python train.py --balance_loss=0.00369 --n_kv_head=4 --init_std_qkv=0.0257 --lr_head=0.00948 --decay_shape="linear"
Below are experts of layer 7 (counted from 0) of a mixture-of-experts language model. Rows are named router (the router's row for the expert), down (a neuron's output weights, with its number) and show model dimensions 0-223. Each number is 128 + 24 x the weight over its row's rms, rounded and kept within 0 to 255. Numbers have three digits each.
Before each expert's rows: a language model's description of what the expert responds to. This comes from a sample of Wikipedia text that the model never trained on.

# expert 0
Capitalized word-initial pieces. Opening pieces of names and words, mostly capitalized after a space, such as Ma, Ba, Du(tch), K(yle), plus mid-word il.
router:124122159110090112130147133115167140103106166093107138148148140099160149132167177123159130100144148148165083147118104163118138136136087088155154131147187123119128110144125143079084103108090135153147107111137138154126115115112141139132144148115129130108102121133106132137092114134108160146129160137146115166156110143074108084160154146129088130170081124164145125117127126117150101164145146183133119100122146142132152128173129092122114158081117094155113161107153110165101154160135128063123121134107104121113130109139159158139130139128135131093155125106177113168112114118132138103108119076095094092143144140106155141096128100164137145161128127104146107127107178134114134098109
down3:139103155127159152173103149140129128147138127128144102127132064151128097105122140161094163106121138114099173113160096150149108102126122154087115119135144152150123110118123147132119151102122086142121149145119142113148141139128107101076073138109119110129121109145137161118143127089127134136098144140162135147108128106119142198135095171137159117127173078151064095125144147109139111163132049118112138085165100084146116140102126098144175118157116141161139133162136159122138169093127129118116099096146137123106141107133119128127154172128134119142164173107148157097101129129127088140107143111107102097153108155145128094115128119157118121088156120148112158145091117137134165158138
down4:087119120127121116135131141106107142104159099105108105138154128160075103153108124118156120102131136093165141171127099148118135169170104132088118122138090106129153147181154116136153143137140119139130150151124120129097137115117080112107151096161147103099126149154135121128155114166160106143096162122125148159166114162104170136112132136141104131140086154127148140124152075131087114118125103136115133158114158161135105137103079154144113112111127117128137149134127112091150167182129117104100145124100111124159192142193104147094154134122080107145130108155079141147123186124165128138137129127130149155148098123087124142127072108141131141145105068125074113127122132127127106124114
down5:160139121162159123107136090118114090175141109113111169136113150060158111132121146148089143073129074106152154119149109149106133126135114166125122140126085079111131130093109131168130093130147125088156151123142125085145119126127112133183114048136123122129142135102134157134125115145087087165118119145151162132129087096151123093158129092136158155152153107160098162092165160114138131128144164138130125123139067133125117140131139114125136119151189167120147139106072171113145125146142145129113143124115163122142090142119123129146094114100117107135155127120137102159166179124160114112126093131116112102147150109122117113127117103143131095127118143095131107158157154136155130127127
down6:128138128102154109125151136133136128128125132120119120164095113127123139103073175127123116144129165130147119132113195124099132093098161134121139156105116107127128121162169167143077132139136120085127140130177143100123140109119094132167116110152088159108112165149143165119116136130112126086095152141126154129167112120135127133110120110123137117153088095164137118084158136120162115110177161157150114117107129100116163156146132149139123099110139082106119133106133171097148135108131169170089133128145115154075130188140057103118141133094105166111130143105130164172135107121158137093060115102120150159153126109129133126129129103135130125123165128108139176130091142130100093111113
down7:103128158148131103129125068105130156159125106101138122172171101143116116106123129098093127103103112180123149143146140084150118147097134145118136109126129113131102131152125148144112125119114129155108145126122142081115149135102104140160112135133152129095133114111082083128150149121114105104152097143092139141111106138163081170141162139117137103143131115132143106139110145122158119103136101154126120145118124141110150100092104162135172149112133160094109104152125158101166112120105147110131196129074129155102152131180156113158118085159133204109184100141110097101112120160163120116144141091149138121113109128115160142163127095115149118148128181106163105096120123127126185156107
down8:135139137112133147116149144087110070107144148181098142117141102146137151103131094141124126136124126123130120138093122093139152125101151095140181101146179141182122141141136116149149130085099127108137144126156124109131153148163137094106138108079138156148118091184149139124117101109166099163164118117172146138158116107090131155159109140122098110133126106134165117110157147132171157123103141118128160147123107101090091086119109111111153128103103132096119135095144149123150148169131115167126158116131137121129099139106126103109114123149146115135128185099106137140114125157094132162134111075110168113154151090095082185132110114111105163128167076118126110108159143153089136119139
down9:126116147143112143162160126132137137139103076132155142119128106128087105159096098125112137125172108118131100120142101106166120134151151160102141114138162130167108097136128127154160142155157147171081113185119132140117152102161146139111117128107094115142169177149122130157130117101149164123136086097135157131131132167095089088130108097103136105088111115119089096166095140159123123125087143107068125112135155158108157113144113160194136091133150105131146107127139123100162135161139135124111161122092089157116108119126157191146151101152147148148142165132102114121106117124157127140152092113092134125137113156127100105114113118085109106137138100082138166126144114111150125145094
down10:107130113137147142134119164082154153077157123126170134121140094115147137132148142161151104149126099125123117121141108110101119149105144140172109136106147170138140086101162127124127116122167159120163120135102201115171127137099083186120113114097152127140103185170155106141095115138096135166130127123112147148138132141131132124139131130097140097126100132144113120080135114137099155127137117091110127130138089128051101105118148162115118152145144154057131155129153181110126153141128161132107148106137109127114129142165127132144121108103113116100149111149121109146085136106130140092164123091133152115149113138091138135148121147085137117134135134120145096119175100078084131116186
down11:065141160089156112192135166126154151093136130085143143130148126117148108130124173169108115120106129130109131138119163163141135152105146097123128098135141136118109146113132121152129110116143115140131123124175113116128091131142144125120105140163122138137162154148143082150100165080128155122124156057125149147128097152130135126145148120162108128152106126118158122164105137155117114101102142093149085098123130142115110111109149139115109148123119111075140100129180107178119076103152145095140142127151106098081100138128185133083126159117157150147146137170113107165113128120116145130092127116091119092128180132145145096122121154114118133101079133157099134180153159133138101111099
down12:144125134172151130133100101120103133167132147130134085156142128132105128140082208132149128160100150128108150146127144140109129128128088139157186104102155133108097085122175123137140108141150152135134086133158102124146104106101064108105134151095087117142151079123109137136168105169117089150114079159098114144099100115116135130141130130140102123096147090106121122136126153163136165106149146135154147147173117128100129167090113124112139131134158093138116108098096159130161086137132108138139118128151153116109122103146141176115064123138155123158122152124081105121177153112135126169115165117166123120143165113138154118098142127134093135126121101146123111124139120152137096095157
down13:172124111102152106091149116137139085090102161087128082150155159088148116154135165121119091124141124116143131154144112103180115142128103170109143135118114167149119144108110084116141157122080109121130111144162128136167079112108177155134133124144092161109118148094126102099107161125119125132153116071127114123118113100109156160131110195116133135121135121115122103110130131133187135142145115110181109096119168118145171108149164124129088119100178145141138115145095143095096130142091111166123089152136099112106105122108135160124152094171109105113157102149120119149125155106121130147123144099099139150131115115164143159125145166152133129115134138118098098134132126140119155183152
down14:174102118130101087098154107112115112128085075094130105125131139122123121152127109137100121091134138159121126154133096129131176140126120157092111136102117168110144169141118119125099151158126108114129120121141111179129133134102139101188156128156152143116140099137143122137138148122134095135134156090133129157144097099135140160119117118134124173148096081136133145096140124124145130140124168101099166144155120145113131142112152156151173117104133148133094136058121136108150146161157059152076086147132133180137130066168094170136157147084128125134143165114135154130116163128134145149092138122131154105125118104075142149102128134141064153108138143140132094112120113120104155124131
down15:129142118100138115157099132144092129146111091100105100102108103159126097158167135149124124136143158126122107134134119132163124127118122130134134114139155113124149111129143157124154089133154095091138175135140099156138140094091174084145113102147170129187137160132139118168117158119100148151102117143134105154094135155150096119154109135127090122133124107148127128103128099104150125157109172098090112102140113091071138137114131165136142092151185121154116085153142164122138103135152125148068102140131165123097079136115113120117093131122134128166084124123116117104148145119160166112176151125052120153140143110131110126073155147141141158113131115138143107105150133180130173110119
down16:115127126146152103168089128117155127131069107098118135127114098159112125160109081136123098114123123169132175142136139163127124133139175126074113108129122111130115092108150126134131118143085154189134106106120128136090141177141111080103113095143121118068139136161172169156113118154129127129122115118096128121143087104148105133104130131110133180127154122127143116125150125142130118128094112143161110131168158144128140149147157110128146140162152125187127095136095150114145146120124118161128080129140130127183142151125097129175157146164071117125141117129117151097127117132147120122115133104154104096137143155079155148150115126110107117153171125114103092113144148083065093163121
down17:054157140108132093092119128145156125137121123172122135161125135116112127140131125126104158136130127102147104143111169100129120136093149145141150164111124115095101115081131139140141167108104154121165113142102109102134146115159139122131135112151115106109129117089155057127182134141152133097131106123126144145144107121148185090140166136101126084119156141109150105111124158169137095102110132178177141168136094098126162138111099133131141087127128122157135121108139152107125114115179136110122101128137116129139083063180124095110127134086145178110119127143130104144129116127115142144174117162121140175101114115131168157109099117108101142132167187088134117141140086129114122127125
down18:095111161157075090168157155120113124100172147118133092092110121167141134113159145128137110106129128122113129096102157144152099105126137131125117130155132137152116120123087128119157087066122086124094129182114128136131074156146075099093163137126103170113133131174112145158138110159119099129128136103100147106154128145148089173102191121150110106130145094180111097116143119133151089109080134100136102122123127135138128137148135137125137134119155104124122173111099136145180080124130122133131123131133119124146143134131142114127150102130122122123112135100095165132109086161127087099125116110131150158087144109135118143172110140153121179142160115139183133157130178135148162138131
down19:147110102145116113152104106161133131096157113119105156135093115125159110118158129131111099154145131156146137093144183109159110166190112124145132155147164078200112156124125127121104125114108135066102137155085136120114137078124141152140144175123140061163129114128111113164123141128137115161114166066111121171095128078113176110140097105102120129105122125121123136107113134154103132151129103089148100126153119137123142125132137112129106143152136140119156147129141119149123102159134135065126119157127106152117146095106119120126150140158137152108140176138084156173099133102133140119129120118108125151140164123173138100126080138159095149131136117143116141098146140070148105109139
down20:136137123132151123134086135088124121149099101143107133098150145231147073091111140115109173113090132137090098128146153129098095146139136133162134119115133109134151121113138106112133103124154126129097157130124125101167137128148146112124099121120123117189132142150113179163153136138130102106112118115130128137140105136074140127161106099095135134150094084089104165111120130175147161095124155119112119143137139149168114128131163091121128089178077122113132168109165126143121101158140135132106103138178166110152108125123090108114127132122112124147165149105134156162157127107155117141104150113124139148096146107126163118125112128131082141077095117158111160165142160124131088111138
down21:136088134134121163090132151113147159127112147134144089120086176166127128146134099097130116131167116087130086149116078132146173142159129115152121096091146155138119142144123118122105100138062155115100169167133132168102143142160129119135139122107134120158151149148160136154133123135092172116139083123138162145127158102153128154099141134095115165114093110136087170129154128148099114164128144149161137139174129089120146172145117168112123140095141116129121100148121079070122099085119108086103175122108158120119112155167129115135121125120125142178113138119077113116140122137135106145135156120151084099106107166104115103129105134103123142113146133126127113128143076121157127153100
down22:131120155049139133164121115149116161132154153123141059132137156144119132128111121069138106122121122104135128118140163159208117147097136108130136115142093119126150151124162109140142171147138136146099123137110128133103189104092123144141156107107109111096132137129127111117116135096125123151109112121117093122129134114130116111122142130137115115118171080128129119112092121112093127123121153098121126110140159159135113142111113106118158121162088173131146171120118127126134116145165120110093103085121120119182116128183139147127134107153135094135138106136076152094110125124166119087137108132136146149119106143112141116129162100116098121162175099165143155125187156141203133146069
down23:132138133152127137151111153105110130074131106133111155131124177140116123117142178126155147083126096119117103112083122102126118117080135125117151143104092106096133131107143139127113169105168117158125151125120061155116154126136108154129116152122117157132081101056159112093095149143169145173139095136130143118089125158139062136108110167179163137134117065132141156121129108135145143127099111124145117128134124167133162087116122103109164125100092158119156107153127110135110123123101131105128145142101146137153149150111132100130166157113134141192131147151116132148151124121130135103158116131134112140107148112162112140147127148085099101151142137141133173151127130129109058172114
down24:113109149117085156146114130105095166105116095115102126120171107130174139170124127155132164114145108090147086120176152168114123154132126135112131161150122157146124135141128133136112125150068146126104123082097131118158097118168143104130077108158091122146127108046153132086152124161123131153122093130142146151113080161143149107149092181124148151139147101112109146111111127115145140127100128114136128108171116135135103136120137136100058106151166166135099133149141112152139100141092154162114140125151095105132099127104111158149109124129105155143182132154129149132135158156138118121153123140089118104142119123110114123110158129112111143106149149114119133141191070146105117127095
down25:112114102113103138110113134143121068180132163141076120116115150143169138108158161154113142132107133082163146066123157124135128133106113129118139139108099092135123143130095098160088121130106117154125106112114074126223085119185139126130092133155119144164130136185151116107114127124167149152142137145152123164142127087122151147166111107146134098089132103119170090112151129123163110114131101115092160119117139149144155108115148109161112165075135103101115116179164087114137152097140106106095112138133119119186130095149112131142145139125150139116145138142147121130130135130145087101127128104174102120165127137143110112144118134078119145110140127128126107135142125131148133131146
down26:160145160134158097129146120075118169110146165139125099157129180112101111120118148101127148153126111152129110130108127123107151147119125128103104131123127127117184156126134140087086108150080142095136153143138141106171104072104116120145149115143142134147141129119114158139152124140143144115121158112126103120124115103129099099111137139151118107138082074141147098136088105135115081148135161110130120158111104158105142177180097145105111169119116144085119172183113125120105152083108163129167095139070162111145125171144138079122119100133127163173134094113133107112152142147118111146139109109115099094143113149162107099148166137135116118144180148122122123111137159101126163150133
down27:134124146133132114140150148127159106114131090182092114175183146145123133127099144150149159166118109127167159127107122122104112130120163123093085134151147102132176135091101183171124118108097153110114177136107138170123121146121142148168142094096135128118155150134125129130124101122157120111141143174115109105134160080123128140160110119096122105145134141133151178149071096164116159112152082106136139155117117149125115099123108152122114117139138100108132113117101101153100114106130168160072151109133103109135102116137111153140126074103137078129153121103150144084150102173154172136143120125141124161105109100102111141126134097173110152113125096139117152126122118082162130111100
down28:099173107097148098120128121090121117144129132134168099111118106155147138148109113136130157140164107102078155125162175150095099137134121155102146114106102140157121131100168117124076168102112149156177108142109100170102086127082120140117135116165181104148090150109127146150114088098164112114131140151128091162174143092115110155128142164132118133129135128140126129088093106082128122129113142111134127057140108152116157131117099114141139127129105149177141105154150118147130184079125139100111097113130125147126145166128192159109141128167121128160129132146123170141109146125106109126081099100086123149122124114101111132142146143126131127135128123116142082145154162142149135142112
down29:142094141106149144108142151162107135148149156110111113123152146099113129125126134105066116079127104093138097109139146114160128123170140129134103112081141106144163131122124151108169128136172149160172136087133148149126137136153167126122141118121125087099098111097139137110129123117127103121102158140085109158095129142158162127151109129150151199103118077167132113137136163096166091106107169133070166141149082137129120115145136155130122172088093118148167098090160155115113145142147155136104175162140126157123098107139088124137111109141101116103163115127152110144149062159114109103158135110095106122126136147131105117167095139124169120138132114130153147125129108133111118140105
down30:150171116114130131129151118132138172152130078106140129180141184139100099150138145164102110108131053150147110144091137144179180131142130109108139109110127169139117093123148140137145149110091170119109113134137130171151149125133104129120121133107103108151158112154139111096092104121093118075083128147161131126132146091122135156125104125169122108114094100102152131140133103136144134104157116145117143108087118113106136146134127141139169135127126174158104145108113162127133079149155094100150144121098171098129139153151134071126139130139107156109175117082108108125120136167149096119099129080146112125141171086107113131131141101145148108105142111185111120161101114135145144140137
down31:117144086103171143135111107099142114129153130115113109069146141142159193130134134123129139113108095120086080102082116187125141139147152165112136125153148135134122106160150123165107137098079150135119109139128149158147151140129146111165122100128130117135131126183134087167124095146129143134093141090138149109124136159121137139143123127133122170139097132139112124145096113077131117101143125095128110150137096183111130131096101177130127146139177098127085119113137126163151117125126092108147131114140190097140095139120138141086170116083132125104134158152086168126120144111124180158108105118125108089138114075113153144119142149136137133136125139126118133158077157104155163127092
down32:127175106168146125109120121165131199091132145144128117138110204162127135118104138144172133093125117114148166132103107143093088128101116101145108107112105143161113095141118063114125087162136111120148158151133104110105123133124144110126111138092119123162117128110115126108133082115161123140067162128144127135115094177153159163112124088119114146114102130120124175130109108099129125102115158079121153135096111170139118130132129099099118139127130118157179146094101132139104138127109151120122140096144131098146181151129153134105151136160110153100119170163107156121173109127126137128125144149122104128169142158137061128173104139114112160125135115093124167117112133112163133109133